Below are experts of layer 2 (counted from 0) of a mixture-of-experts language model. Rows are named up (a neuron's input weights, with its number), down (a neuron's output weights, with its number) and show model dimensions 0-127. Each number is 128 + 24 x the weight over its row's rms, rounded and kept within 0 to 255. Numbers have three digits each.
Before each expert's rows: "mostly gets" lists some tokens that are sent to it at least half of the time; "comes before" lists some tokens at least twice as common just after its tokens as in all text. This comes from a sample of Wikipedia text that the model never trained on. Tokens count by the router's weight.

# expert 12
mostly gets: "5", "7", "16", "10", "12", "15"
comes before: " | ", ".", "–", " |", ",", ")"
up0:131111141115142161155103127123091119113143154161099139141168166103121138139137141111153144114167083126162143119131080140162127143088148086106120102121132124130122112098138123122165117128118147118139090112145121088118121161110161135134073101141144147104119102147138190147119098141118109167157128115152118130103175108122132127160116155116073091128077101128190124109142142125144179127113
down0:127130121123148125160124100112152096145139138146146150104122099143142116152091122128109145094130158108182110170121097158125147117143171150109111107115108115111068135158131114147136137110115102167152127081104165143114123092181141102138109132171123170173142153118103151115136090156159101116117112126130114100161136139101138121089080127087130129143137115093128128174113109155154088172133
up1:120127123166142119124142141132110112111133117131137176127089132104119159107128122140139101161189112159112171126089116176133101091153135102139109150102133098132097161177159147129161128136133148112133141118127116132076138100089167085106145095134148155124070136137121156148125075115129109143167117140139142145087110134124105131116127083143182124130103109159161142126136132133101132145178
down1:126082144084155101110155137100159158108120148101137074082140135187142153133138094127153083126097153160173124104114140138120135140141071140133110132127117139128139178133151136122132180126147100147156143151097091121151117109098134128116144096132103076143123103143165155119108130162123096106143139132170129099136134128162108129105128153128106116092134140156136148140153088110103086141133
up2:086147110161147163136139108118129128121130117088155109150108149161167117111139116101104108113108118111095145115113109103137134125102151130145163081141129139127141140092151100118136089146140106150161156103146086124130129134140130147129114151157134108149087109142121140072115094144130199155097132201107106138123107101145174128112113139137122121175099095154118179129125114168145097132150
down2:140160127156115142163198103134140127102150136168137112102163136132164057120057107131119129147132132137095132141158120127120098131130076137108122162110133130117132142094137123119118158138135156121116124118119152131124149102140109100110133142177107127100171139092112155135140091132098171104107162112088156113152120148132110150132124119117113104116175104071160132183144113112134133123114
up3:126143144121100168158158133143115123122149129084108166110176127142144080119180171105122115118134123114142144112106111113138125134099137148170154132170129130127158139163125116087104115113095093091185102107105124127108151133096131128125105123113156121091108105176122136131109111105112122108114141142123146102152145121144092097141124124133152107120133184148131123142177097081119192118174
down3:103129161116122094119144136100119139097115141137150137076117092135120137109098120101082125136123165079123104093136166132119116088114138179121154086154139140132048150114123147154134159144143099146139145131127119124118109131186146149129114106143180174166158117112152109151176143098155116139120137113143129127130161107083137123114097089117154157154137114131118111143104119110138139114168
up4:143077192114103140122136105090109162119138108122128126146115181177141112099139141098126152106076132147113172138128167108145126171137173089139139158102166138137145143134132156132169138127107119143091120099122122126141113102148109152137101121170138086147102122097158120131114054139075092129111133137118103151140144107116147106153107143124128146119155151137148123103160142117124123117100
down4:127142121089127163089142100136114107162127146148106133152155107130127166141095117102121094079197100113119108132155096096139111133147121165138122130128114141112132165159139121117108075111153119129072151157120140181113110123119139136148115130164133130094173113141146087142105132134116081129139131092128116118123136091161115112133171137129169127139115074128168155116188105129144132143136
up5:128142160124152146132135093132113151134120140087154159123114142112119154095125101123114086114117156167140168127112113142147152113146135176140084149147158121138147127136125118124166066154117081111099131091107129107135132126151087147101121116132165035130104129097160156126115105116143134173107115118117165103141129122116104106105164164168137166125156145136129087149133130126109123156104
down5:127113159117137150114128115115099104087114143116080115146120158105106158098118143129141176122130098102132139168065128142164166176055131159119091118156121137082160135153142152107101128108158142107133135138138180131095142122104141128111095092125183158153147105113145113137140122121102101145133135092132138154124105140124187127097112121148134131126142120177129105105146136149148117109126
up6:155142114115154136127128170195122097109133153129115147110101144085107129086135124112126164145153137149125108101157141123139080137132117138161129142103111146141085098119158116115129113143144168109128161125111139128165149132163096084130140115144104149136141139157145110132126101105126129165109133167133082078092109087131135137136151139100127146128093133137157115045096128195132123134123
down6:112138161086137127102137099078110143126152135158116112140128112142135097104173138091140110120154116073134141112153138133090115139147134129111131114141199151132108085139144132127114146165133151147157143072136140118138128103169092112143115115127179146132132130112081095115137113111144095182102147119114146140137130174099186084139102148164160156117144127122123116107099122116101115160130
up7:117166152101168123166162118133101131141146149144097084097133173168093103088117185108111145141158164130151167164132108154152131137125186106127141125118165148119098109127123147137126124121127125128112122109078097144133162146112111110128090129156131110109104112104154144151147108105155140110130090077148141088147121144124117113152128154111119113141113102103148094142121096126097088166161
down7:102143113105101137117149157168132121127099115140133150172113135142154093135084133096120108116161116115152074110118164100124143153108148149154155130100146153185055116149116133088116145143123123134106112108143145096128131143108153130122090148122096089091097137183138129113117080109171162143131164118117169150143136145144142112145083183135151107126114124120129150126136142107138096129118
up8:135181141112137128127117157121159119127148111152104146165144122127096122068147178137151131148160104133106168133130105133103122150084116143140143141124166129081113120151141140108149107133140142107143104138154106139133170172127120128088121084110080064123157130107091128105151130046112129126150103160138111122152120150081139156158132132111120120171117148137133128136128125143120080111135
down8:101139126146106116135068122145100141118130154128129167139107102151133117084172135083136147116136107093074130132128144132137161186143132121129130134140123123132174142134156083131121088154124136131128139138106131177135158126091114150149138107118086107123154139115118106107116071139177117117157130125125097153094114117155155103134140143190160084176101088129123100126146141115116111133161
up9:123132116133148185117154128138150129132133174132107131148139137150144161088118117150096149118164143108162135132149131105139088135147126124149106116143108151161093121125146140167088153147121125146100155100131095090178133127190088101107139132157138097124123090077113132180129120077087117142128160154115083114128126117136138101128165123135126129147082085124106150115127086107095119141143
down9:094120125162146123124118132141076113146124145154108147132099128102120139151115114088158121192145158031097150144146100134129118144101149099083137138104145151136125102146155114106119105162109127072090164122181162131100133132139132120112148120116100110120146148118140134117135114097143125159131127160136139135141125146131106120174148142152150105126131170098094087147128152153142145093106
up10:118110143101105169113097162173132137139113157129131161103188126100174100110167136082113160082113151147122095117118118157144100126147100131138116072143142124152198140124110108129158126125111144140102139115129150144090110129086120136148117142165134122114157141131083101141091092106100131145105147091160122105117138132152163108161120135136125136138116088120081132103111132132134122172113
down10:133098127129099115140128119149099138129160098131140125161135152112112118133086130183162121145139096151119152120140158152110071123122096120189146132128115086144095087086102173163155139102125091123118161129105135130115165129113121150137122126161091155147098075109115143100142161148142088144133132109116138106143113142135144130144131125147066114093126124089124134166180144133138121159160
up11:132135159137113152122137106178130156108100112110162136133052124103128105117102097093129138110122141137157108144132136145049112124125133146141092128132125122145143138133142119076153123162111129151154131112140160080128179091125097176083163141117140097121144128115125115099143173152063152133149107147148091118108161129119131163155135097139146125141107130127129102125145150114133098142100
down11:079123143079140160130132129162102142116117117123135137135129163108115141134145144121102116121141118156079094070124166088110101128160119159089140143123133125134111092134109086146131121128138156122127116128143133128132132123151108135137102145153127126123109162150115154114099168108082143169126089106178101118099073147158153182095144142107159103142146161130158095144158118124118111132193
up12:154095128148113165124118135089159086141109105122105154158122119098152153107097109132139148135186159120107125125098129131119090127148144140135154099129142175177097112136140148164123129147102119080109124127170131067120118093105090111108122127164115105099130122106133123162116103146124131119130086149105121152157144143138156129102084138103089123185082141136130156147100177114111132115140
down12:141135132061126091133154143111127124113140125108178156119114103112106117175086135125133112155125130142127129128136098078139170121106148139161164110151116123175124130122096124136128150122138125099081091157160126138112084145125126113119115147106159171156119138097159155119097110106135083149165151095125155130114124116136147073152151096136152165131130131103111096152155144149114178129083
up13:113126182090111167159108108107108132114126095104106150154114134132161148108140171127134107143112138083070140113102129154103132146133090149138133129138081103159111106141100149181144123158160142126133151136075086163135160123151124114128135143103136094127140109125132179114114113136126136080169123143153157146077161124122132144125150098167124090138102104137129147122084144140116096138113
down13:083143097135154152091130146132143140113129082135176149101121116126139165152112108114173184146108102107084142110108170129148124106096120130120104121111128172124129156073167104126147094142103120152115141082099135139156133142117090134132134133134109147143144124134143141096142122078144121149139124152113071156137104112123135161115143115190095121126151117166164128138158081122131133137099
up14:158132131131125108132154124160148094142169107134138129106129160105111109151147132108131131110124083108099122162097086153189112134142106136142128131120164097156115089133103109123154154114086129198128162087163086175130181100119089127120123174151148107158112088117124098141131134105110106099134141153104126131172126127160129103145159120151134132172120101132133107111149111113139133110103
down14:115133119109142128120093106184155099082115099085145150135158158131160157098161078152140163116144126121130155147132146092131151108145122118113100108118163160133178140163135157109105120116146146103105104136101103098111149116118126107103134086148128100154114156147117136126121130142093166134159108131170086156140103116105139144147147129120137145110067133156160124094067161124113149129129
up15:121096137114134161148120131098121140132173148162109102125131138131183135094127138091153133085068090144165172168131110129111151109123138129078126120107116179140142131157102101140131105130089110123132142126144151109086127133131124185124119147138103124117144126159120164126122082168118141158148116104158092125146135108127159093122146174103120113157125073117177147124105102107114147138119
down15:121086153131083162139109090117090091095152106146144135167157120114117153108112074087093135122110084113110119123116117130130131098121121161127131143134135101150137127155097122140137142163175143114169141107121158108110158139136137105121067086146152135135126156142113110103184161125120108139162173158115130160172141127118134090101080108108137151152116164132152123133127104149141134163137
up16:147111109092144144173160125167136171107173159154133119136106127096143072094071135128141146117159145098148159144155140145147113114123152120184153156090146138150114145147111131119119116115119136129118131172112094088101116139155101136125079146095136131120109088149128161148121101110158109122175096129135155129123117111108096136144129110127080130142140123148135101149140128136056153139130
down16:123106141120151093143133143155120109119118170147155097090130134099122125180112114134149140125168112080154068106163101104129164127144102160178136131105121105126120149168140132124089146115102102104109121118132167082138109139096124113110159134130113109119165089139138103108100166119121134122177145087156134138131139179145069171131136123128142121126178151110114121102133128137165106121136

# expert 10
mostly gets: "\n", "\n\n", ", ", "| ", "- ", "|"
comes before: "| ", "-", "|", "The", "2", "- "
up0:134129126112109103106100121110104135141140112105074085180070113099132150142135144153163140162112134117122139154135143167179151141085119075148170136134139114128118140115119103130099117145129143149144120115117138120088150117115163130138097157123139085116115110069157126119102143140159152105167144148165100153103060153141131119140132147133161125147123137094126103186125106139099135138116
down0:106142091152152145122095130094160084167087144154125130192166110165148120134159139123160115152106101160078118139123164093102131131105123126096176135090125129145169126127130124077133137156128112105105137136139150104129123130184090142130130150151106166099136140171116135080081117138148136114118111129126145140129108133130138165146124112135109097137108134117163088099120141108114098107159
up1:144138152132144127109115119139118117168090106175118091112121137161111068127119104099088123132155124124154150162117130084140120140165146146143112177148146099085088133127164143153165155148097125126119126111168127052140173131140108108126080163141130073153159104133131152102143115115147154114126106133116113147109100133143148123162108072126146153126131139134121108131127134159096146129143
down1:132119155171152122131105121148087066110093129167180105107142116108109154121089128086068122146093108129117114125119162176123099124180124153142148122136120110113125135090149151156138136153104122144106135094099139162104122118133119098118118133180126141135152154144139138149126121099135096175147131085094136187125163100126150101133092129171118145118143117108146138127122107126119143167133
up2:166162146158157149143097135144139142167168126087159106116191118099065147120141127137162099161109133097117154111167136122151167094166136114119083086091125145113159134115121102157166100132166151128166118127121115111122123160131079136122121127142095117134137123140132109100104103082103115148143131114138145122079123125127131151184125152139119106111151110130097105125147157121129109105137
down2:140150144125138130120139143105111121115134158151120065073123133135105123132096160138157094145105104116087157128141173124122111106168146175081122117138103129113139108123140091162129122176128119151157119150103108139096147182105142156172140137128109151095131171160115157152099113080121135126131097138147100127108168158103105099128099155127144135127129154116105166143118114123061130121127
up3:126148095158137102113120105116164114158113129151129122141145105111106129110127126141148131076106119103129117149126156143117149127118118117156148139138143076140111084166117114141106138097142117116057078132147166125119147123134113136103155145113133109173121119126140119159113159151107094120103143101172150143145094106191154158103118145128138148123155144125135141127074172097198154167117
down3:153149156083154103149113162104079142147128146098117141130109128116115113063132156134154063136147120132117109116155162102112158131077119178131128170134132098106107077147156086103129140137134117167136122123116156146112081159145147118158126131162119143127114148158116147152105140115130144157132120112107147112097128116124094116138128109122106156122157110115114186144150111120186115142094
up4:152132183136110146098138156127105148131130138134108094126090086119135101070101131143142134108103145114136163132132147106179174097153121146111106125132141128164127110129131116112126141124111092106155113133111072118085107108161133162165119120152164084141116103127142149142131115127100161094192116163159114129137182103118116123137144129087140134116138112142117137143128166168144080101156
down4:113170160123117120094122087107148158112111140087151155159160125103121142121104106119104140144166149140146136106100136128107111083076089123123120110124127168134116155112109149153120121152139129107123177139106119116131126111102158123085156118158100165175117159122135126112132171126133103139107106128148151171141126132117112159102126142071166159182112110085134096150116119175129139132081
up5:101105123136154108109146100119163135097136130120114129113124137134153113126111125132094142104126107130121167121161137124166138121129071145176148134177134098142126100128109120135156137101114145103143143113113098152132117144145088190132148102212119127137143151123139104165149090091093128145101122148141120067149116098112083121133179168153106120135117165153121152085122130109137099122112
down5:136112116144172201112127109101119134134091137138082135139105113082145182153143118114148108124130085125132064131102122141138131167117094118105072151104125143108150122118129102100148103182153158171113140104151153147152139158095171094133100132100158144173120133158144161116141120137141097115113122130097135134107162126113147100134105119159140114132102115121145109137113166115133141106137
up6:146139164092161134134176096130123122126137129092178150148127126127112150123078134119111161158133133136119131121137116121104118125137137081141111113150151137142123116108100163167128176102100144110107142070143153150080155105121096174090188116122105122170094139110132146091136153130126151120111093110145136163121075134119151131118153150160124124107100136158115132130103097139136072106145
down6:141154145166109138124144103136080087140130113141133102066113168124153138125140105137105104141118065139120142114131154137115068120124112163125172160189120118118095109132109127168133151133135106132114117108100122133110158105136126108114105164094115106167125137122143095143095127123115084162148116162166120121131161153110156091187145121121138106118139155102141151145154159139088116125153
up7:124125131144132142109101182118089120103153102071078126081101109148123163132152168141130108148131114160121144117103128168075128119119148132164131146157138114109143137097102134144136085111140129106121167147097147149148158123134115099119140095138150100109107139083138123124108148136111178156137175118157149128122112123126145115169155107101140136105125123100133100172115125132193099106174
down7:134130125104124121133142143157098149175077106111102134119189139089101142104170150142141118139134134109097127150178115143173163096162140120186140134093139131134104134121091129124155159129107106148110167136149124126146109128115148109133111080141094085114139146144132143146103118160133140141135108101097183136083104097129116127126149172098141134119116153138112088156129128112120068121106
up8:118100129114113139104125109148077144145137117138103130171092160119178138092108090116145147117088102135118085134129103123163119194142120120151097084132137179126124117162162144130161160147108124148160141109135127111125148117079161181129142119123104139155114124136115120148118131136096111126173081142157132132143099113112159116122138110122116060136149109142159152107105106114166119143160
down8:093072119081111140106132124152122125139104129149089134137179122145131133128095115154157105161099087117124111110133122162104118168149102124119101064140110192137101144142129127130123140118142099113154098124137133141103140155090157121125144170109155105120145177170138120119112158127115090168155174141114136148144090099128097151123161134122130103130116133181122105129156109160123092145136
up9:135128129111107118103125094131178176130141144171152134101139140141081117146101138142122132137127121185143129121148152101125118121132075083098124120150139132152163137147089132148129122167108130144097096128138119119108098137108129147092162126139133156078116081189127137164138140131150171147131085137126140137120130081146114096152095155110110119131079089152124108145136138124121078169110
down9:094135175143118178105139164151179155101154100084123095093155073145102134092157131128128148110142134144133186143155136126094152127144129123117129132094139182134104142116094130175139107115122116130133115113154104131152084098088117113091133122127111156086116150110144147121135119119149129164125186117120120142145180130122149128126097110130104129101136151126148122085130092103148143125100
up10:130132108137130141108155160145121106122142082086151151104130102110082148110066112101141146123127105186154164140155101129157171127145152158111132158113139154138093088105139141188135138100123137165120116160117117132096109139099120107105093125098140115080141111129108135165162159128145184113112143165144115087130138119126146130139136144122093174123105134099114155104116096141110147115131
down10:143145145152165121132148095128138164145109116118118150121099120159158094125132091134137127151126110132146110128115125140119141117130132143157117170168133142082081121138134090120103102095150142149157125151165074122093118145084116145059147164149149135158107097128126106124123084113096082117149140158147174127122150125176119118133161145139133115140137135146158129118100131078094103077162
up11:121125151170064099191131099118122161118119157116133133193109120190106156085113118141113105112161131106131148145120098138131121161138119113155133153158103116117125164101099130115140125134123154103079140141165126162118134164107144145139179093128124138123146118109114108139143115109108151117106106148156157127138123145124135128108143095085103142124080138163153097090144131098133094087115
down11:145111151148134101134123162118125118100114075119147105166116145130124136107155043128132092083129150116162112153133167109118101095149100170131140168120132109104106176176125121169136135176149101111134098132137130173126087106154105106169138107153133081122135159152119110160134120107130116137144133156131099108120140145079122123089141138130116184113123101153131120141138128123120110131138
up12:099111134116144100174137107126081128139116122132134113159143076166135117137147184167140109165083116120127139159085137138127122129134108107148153093141128102144086177124117113109121129105128172122144177084125114149076122147132149116111139066116133118102188119130095137166146149133128142143149091093128140096173109096139146153135166112122150118133127125114128111155133103133106100143131
down12:175137111118133104188135110127137095113108102091097092137164109105112128118170076129134139152122083119143176160139143198147135151141124140087124077133097157134102096093134126120132163161115113142111139180141142107146129108138142095136118085130140134120161108115113097123101129129127137179125122111112144122115111146147117109096103182130098140120102138115154128144154159141129145120167
up13:139140142132100111158108120147117129150141132123130073137100128148112160102129156203140164127110143144112066130118127087122141105159115083146103115144114102125120164098101119131129144103121142088121150160136137112112140132128166112147169110138131120115126136148102150116076141122095134132115154113117148098146132131160106141146196155118142175150174149104097122085113075126126094136159
down13:129108158140116102168093078146122107102166151126137073144095116159158152106119103126132128199117131114074102116145103117127105111098131152166131151144135135146171129140105113143152129175117098121125137138136104149128130151087144122202116138134099105120128115099123097132095137123151128139163190121117114135117111085143113128159140138121110138089126154111105149156132144129168139096103
up14:170160114130148130164090110096153133103127111106134132151138151139192130079135123114139109098078113132143152122128137137199150125108171116147097110143097082166107117133124144114111124196132135140081120144121100108122103143142134117131121153158133125139125086108118159114123124113099127105095106183100127101112139157154091135120141128164155146088145157152130111150107108130129129168115
down14:117151081098097126128124132109181086111121178112145135122124114095122098076105107119140109115179124106122118131116096125134093109117128079087130106166119091166113121107146129109138150178166112136133114130174146139127130153134116087110137148142138095157160109141168131117159124153160097143167169160100115127179139134123157126085117124105145120142162122145102149151144138136167115121113
up15:119154121120139115109117072143124159140082156155124138119144151123136101158090168102153149089131155162116121085120136129121124135136117129087123089087151102137131149123153127143106107103129169134169145164171132103163141103099133122132127085063111106096109150146125147108148111141118182096177162137113177141080089115145133117116129092116142127142113131142132152153127088136115132127138
down15:124190122120160126111165086108150148062133084132152130099108206135175096124103169105108166144131113139117134126122140168105141122118141129116158125134130150119127091105107102161131149116140145122102116145110103090152128133118143150172141082148132105121144114122156144126129129128138124130183159119103125093096115152159133154115122116091160133110088104143095104134117128114140171101130
up16:084114146093152127125131128128142112126149103150153176121132116135113171131138077097114111158153095130107095105147144129100140121139123129068086072095092096155103136127145140136175118132119124125105131110110134140146135123142112116142154154116136107100095183097125142154151172176142158145132171107129101140167117173119153160134130115096168130116114095128156143103090162153111115125128
down16:150158164151133105117117101119122184097151120137096117143116130143160131144066127124139163111159167132117161109076122120114101142137113125174135130194146093128110167112176127166125133136095110143162132126152094096074096108131120156102111121158138117108158119191114131117125149123088132128108141126107162148139100080152105122130127145148126113132138100127128114121145126095137082127120

# expert 1
mostly gets: "10", "11", "15", "14", "30", "18"
comes before: " | ", ".", " |", ", ", "–", ","
up0:113098118124122164132120106097169146164120106117119150125119164134120114124130158122143126103110145141139127143136151107164127119118091116128119085097121146123127176135137123134115093106175124124087127095140141139140166109157093157085112127140124132159135120082147117178113104154118120101119125096144086135063151155130184127118104172129121135123136117084171093081150150102150094176139
down0:104153115124100133133100130148135145168089131086113122071143147105112146092132139102152079173186115131139126109152103130158132151127163133098131137148116126133148140153136106118135112109107157101104134148146124128145119099080128152120126110116119106098109126176113129125109107142100114139132121120115128103110139084170133092138145166167183180123149104100138210141133152141144130103112
up1:128122152151135130121154113116141093164182165097096143128114124111157099134140123114156135114148124145134167136092154131190117112096114122132123160134147154140156162067121131146176147124164089103128100161135091133122170160151133141094132121179127122137115141127147147127100080138092123117120117129119118114118119133099187108102172083143139076108112100102119134141111140111131151100107
down1:125163131147109076133157083118152135114149189135108137093116096125160131112165109122120146123145120131124132161169116151125138142128132157080161137124145130097179128106135140093144147128110147190119114143162162140099085134127122150131141110150105148150126141153143124145078118124093151130070135094155082100102115133120134088159114118155104152087100144089139130139109123104117143141094
up2:135136107154159092162140112123110125098137130142102146176122095138150128113135153137129151110191133140117098107151097125133146178120130147160086079107126150104115140141112067116167143125158113154128084139173117152126138075150158131143104102159112142132116143125143123123137128146103141126160121123158147102115061128149105153122097144096130127173104130101159097114108114105156086117143
down2:149090085140149118143164170143121084127148141111143133105146134088152115111146158129144128104102144117073100089130133092078130131138148115115144143113114098125164130129148149128119109147164133132144125165150138152153131123188136153171139114151112118062123136162110099084121108127088116142124132164096146106118151128123140126144106117139138125068147172097139127082148145133138115168089
up3:085143112115134135161134153155132136102166108128148138090149112112112074125115138100155121127151095143136102117157171130127142143155112143122113090093129138140176117102129103104154134176134121104124102160134126075098126109126176123136132125091137131177116084135131149165155089128130161145105097144140135107099124104183146146169104111133142081111152134148166119097114122104144113175105
down3:095101109155104127145110129150161160122090117140087143140133127132113093167166143136120159116156114168159113105100098114117111128100124108128129128117131128115090122126129150146124109147099168149117085099158135111149136139148128090063095140128116129100103156178147162152179165131140143147097093144176131148120120105177125114115137118101125134121117091089157138126089162119171111165133
up4:133127117173093122118113130163079128122121147109117115088103066098115136098128147114154127148145164144124133101144134150117122116135145139127125120109096136163124147125138117056138125175148134123133155128094167148111179116104135120120094141124155079180121122135124121126119112139115145116129113150142138140154120167135198116138135125129108132093152124171086078177082140122126110145170
down4:139111096061115151136107126116094136123119090116142123031116119110149112121107128103111080183133119121132127167112124169134110127118137152189121139130110161177138113110135130104130146186151086136128128182102130160119139140110127110117125128163153165142095130158119099113128115115119137100144164151137143146147096152120137136086127129110131108119148117184124119133140118147118128143150
up5:142113138142147102162147147147146097118120100123110080108164093142091131120119127130136091092107121143105155159136167124155139152119149109178115098124153109156109148142153160112147113146121141121148103189150145072117169124101168153119113143126125159104094129138133103122158157129132105127081099099108122094126108132151127145125097124144107119152119070182125131168124118102072146128139
down5:116107121115155103144116090109116115132131114097138130138178136107096145120126145160160172123143107113125134106102109103134105111117062159106121094154147156132104072149119143179130148150120127130107101121122134136093128133136063073125147130077160093119139126135157130170112098129134128158116141188164145141157132142084130163116154115160113146172135163116120108136139111130153129118152
up6:125164124137135127156121142123145104124157155119120149115130097137110119122122110124168132148148135080123072114116046133130181141086173107116098103096101139146119126163175112130142100115141138111173138142123099140170098113165156126118124132141119120139099161145105111092147102118118128130149098121137091140138097145117150167051146151089136135162139102175128134151136138114134136131141
down6:154106114065108134117108180114175116136114145153132139178144141159101149172102095135115122121126163148102119085123135131127159173100128127162140124120151125128178143125103170126108162122117125120145088113150180137155127074119113134128136148127126136142149126135138079099127141112129135129156142086083142185128120119114092119094106113099093145139131129135131099070135161112114118116140
up7:101121141138127148121157105140100096173166107153125135146100132123128153110155155104142135131145087147160125139122130141141157151138089102114117114117168114179143152133139149129034133115134137111136063113110135141099140118084153169108139133132117078189130120143093120148115100159150072113144122143130104116124088142144113121160144099102146126134125117155107116079138124128121152138143
down7:131082112097140174086161088119085118114124169151104145125169100149139084133138143148166143087120065144117113109122136125147146094100134125118128136138147123117136135112109147143150143118098123106177168149154155149156112174131154161121101117162127156149145154133146098098093137089135112122132119152140131136107109151118114125113130076112100065152150118106116133167094135150149118136147
up8:136101146122159128099157115108098137133130141116105120143160117132146103118138138150135090084098134117120124137109120108115148124129147106118131121185093151165110124161124132161143140132135166144102079092110131084168149116138115161117123160114158153100118121120110155131098111134123062116120147139200104137103125130152137209145179124124133108081147130158124098141122152104153125146095
down8:141175087146126102132141161146143154149095095140154131136129120083126135112097151129134153161126148128125121155147120101104111115112116147119151151104098123085109156123116130114096106168192130133135161129083132170082095159107121131127085104132112130152135131175090103120176110135118149121104172153129095103107147135116105117127120117148105119155163192124141126077125112142168115123128
up9:131158160150154151109159149150110126125136098127083112128125115172163095158178122113127115149152154164131140137190140151087092113129139101122119090146088106104168123157140147105143110139111136145113080124074144105148175166112112119075098116113157121117086153113147149146134113107105119133098155113107134125145135137155150122118107146080131155142107117115153118141131117077100137149139
down9:157121106112125151148136157116121117147121157148181141124084195100133162109076122150060122168126156102147147136129142136140145070093131109135134153149126096101099129126111147162124131136116136131109098111133091126075125142143154135113085101100139141135162112137086119134107111126137149142070116105080128100109132151154153153149132140188126127148140116136121148113122108133151128136164
up10:104106141113152143098155090101103111089150145137118146125114160157155091120156154110119163123075132125167173111130126112094160122125150156144161116177128116107125123151096145169145119118109128130185147170119078141116129119140152109094098118102098108106096090147154149149127106144141094125083125141157128129103136103134139106174145182118136121118122125139149083119148089129104145133146
down10:137157143161101141144112146150121128096118124115122113110158140125139124097103066094137110102108116099110156094161121110142097123105103143122103118107135137139086121144126145128132133143126143144101102074131168129120131170143121153131089185167150125160160158140110135147114125106134108147195106129147134132164155142100188146118116112080186108140116115180114155132121102125117102116101
up11:129132150147141145124194096125134120122102114155142104104151132162108129145138168130106130119157121105169125111105132118169092109101121132133126148156107185157101102115123082108128159074112123148122161113117148119141132111154118158114154138132149149155082103087132140085080103153125114114114124126148068063130133152116151099130169106156158155145136126132152101144134116113161122126162
down11:133094145078103127121099115153097103122169122133121146104114151101131125090112113158140128113091110158109141146125103088120160122123120106130151099131164142106078120127098159171143141188134120107133152144126168153105155111127129120132105114154149078104135204182147084150110117105166145164117149139102142181106136129122108123126167131114139106111127156126126124141128105158095144135117
up12:141129126116135168132164119139115120173134145119131160076133112159089143136084091132099139113108130148151086116097146124111130148088140121161153110100167110115139103127172134117147144095135129122086118165154064134097102104119143143158121091152119148144153087144115168140140122164164159096134138124103124113102156181155168122128150145110140128113089102090142112134106100123153096136134
down12:108118092121097125151175149145102142141116135106059126131100122119132116141143114171171101129115120089130145141135099094139105118106096117123173129116136118124125110102103164120108094180127130149156187141095145122143128147122093147128143172114132134105126112117130129077103175166149134138183118147178119139138083117135167142118129117103097127092100144143154116121148127174152140105123
up13:127125140156169092138127068083110143097138144112102119126102130137163141127142131125118114142146102164143161104124104116121114112157139088124093103166144127138081138107106106134148078141128138112125116124150111160128095117102136144120135106108169115096123132106173091126129122103120107117125106127131188112113144149126101169135102083177180151123123172166156130128096116113144139142192
down13:126067165169133144135152153109124162137110151120104106096100102148124083116140101111122112110148134131140119112160114110117129145126124148147165164072122158079152185170165152141135137113165131102123157136120088132137137122123077104111097137092136106157118121143175155116099147137130096123149169160134152144123139097154104105130144099136075111137130088151114166121111151122128113118135
up14:147074116128070166135144145132130142127156120131137191114123115104157140112102128127149189136117117112164122114140128129126084189153130160124117112139133182126133138155084141108131145134082142148152152097144134104106138167105093133137091153145132127082190101097103144148110080129125120106111125116126120130122118097107128122163160130101149112143113121153152100095089126133102138119112
down14:152145165143157113119161102113150101086135135168162143119143096124139082135118107115098122118129126125088093118099102162141146100116124127136144119169119078150133162147104108146129099107149136117098106120118140125093109098161153132139145102110174119128127111115120120135125163110178071135101150170143152097182147125095126106150091141138123118133153145071149136131117110133173154149174
up15:117134135113157140149127141120102122090166106122096122116102111102110168103116115130132112169190094150143128085119111159140121135121120132116133065147149141117132135127160119168097114121125122145126149142092103134113145077116110131152137135146156140139149148118116089129131122132193135123077127126182110124167150132141124158134147112103104169084114147154112182140070098164098142144135
down15:112087133120155141108179089092154115166140127128135085106144153146157120153153140149150138132121137130126177127083135133131110131156116128147124103119139156155116136086143158109123106180136126118115125095160148109143151127091136138129108138131112136112097151132116114122157154103093092129088149122139174121068123148173159089078077152127154124116131103141155106134175129087113141115093
up16:080148132091149124122146159122132135137163160174118149107129124114139126139129124107117094118160117121139100132127114132117161126169126083175151133118108153130121172154130135107115098091147116137078103158139160148124119124128157071149113129127102143098119142091138111129149097125139142152121092139152121137140119121184160100130180173086146102128111160162102082127125135145068090148125
down16:093106125084123097152153121105136127150114141122134136163157089142137112089132088115112116127154111121133119129142179165103083123187129161127133137080104113125114124154092156176131121136098147127163110108129132097110106130143081109113142125124164103127162150151099112121108103160157120134129141141170096141125087151147123074151125140190141187143112153097110126151137113130118122142144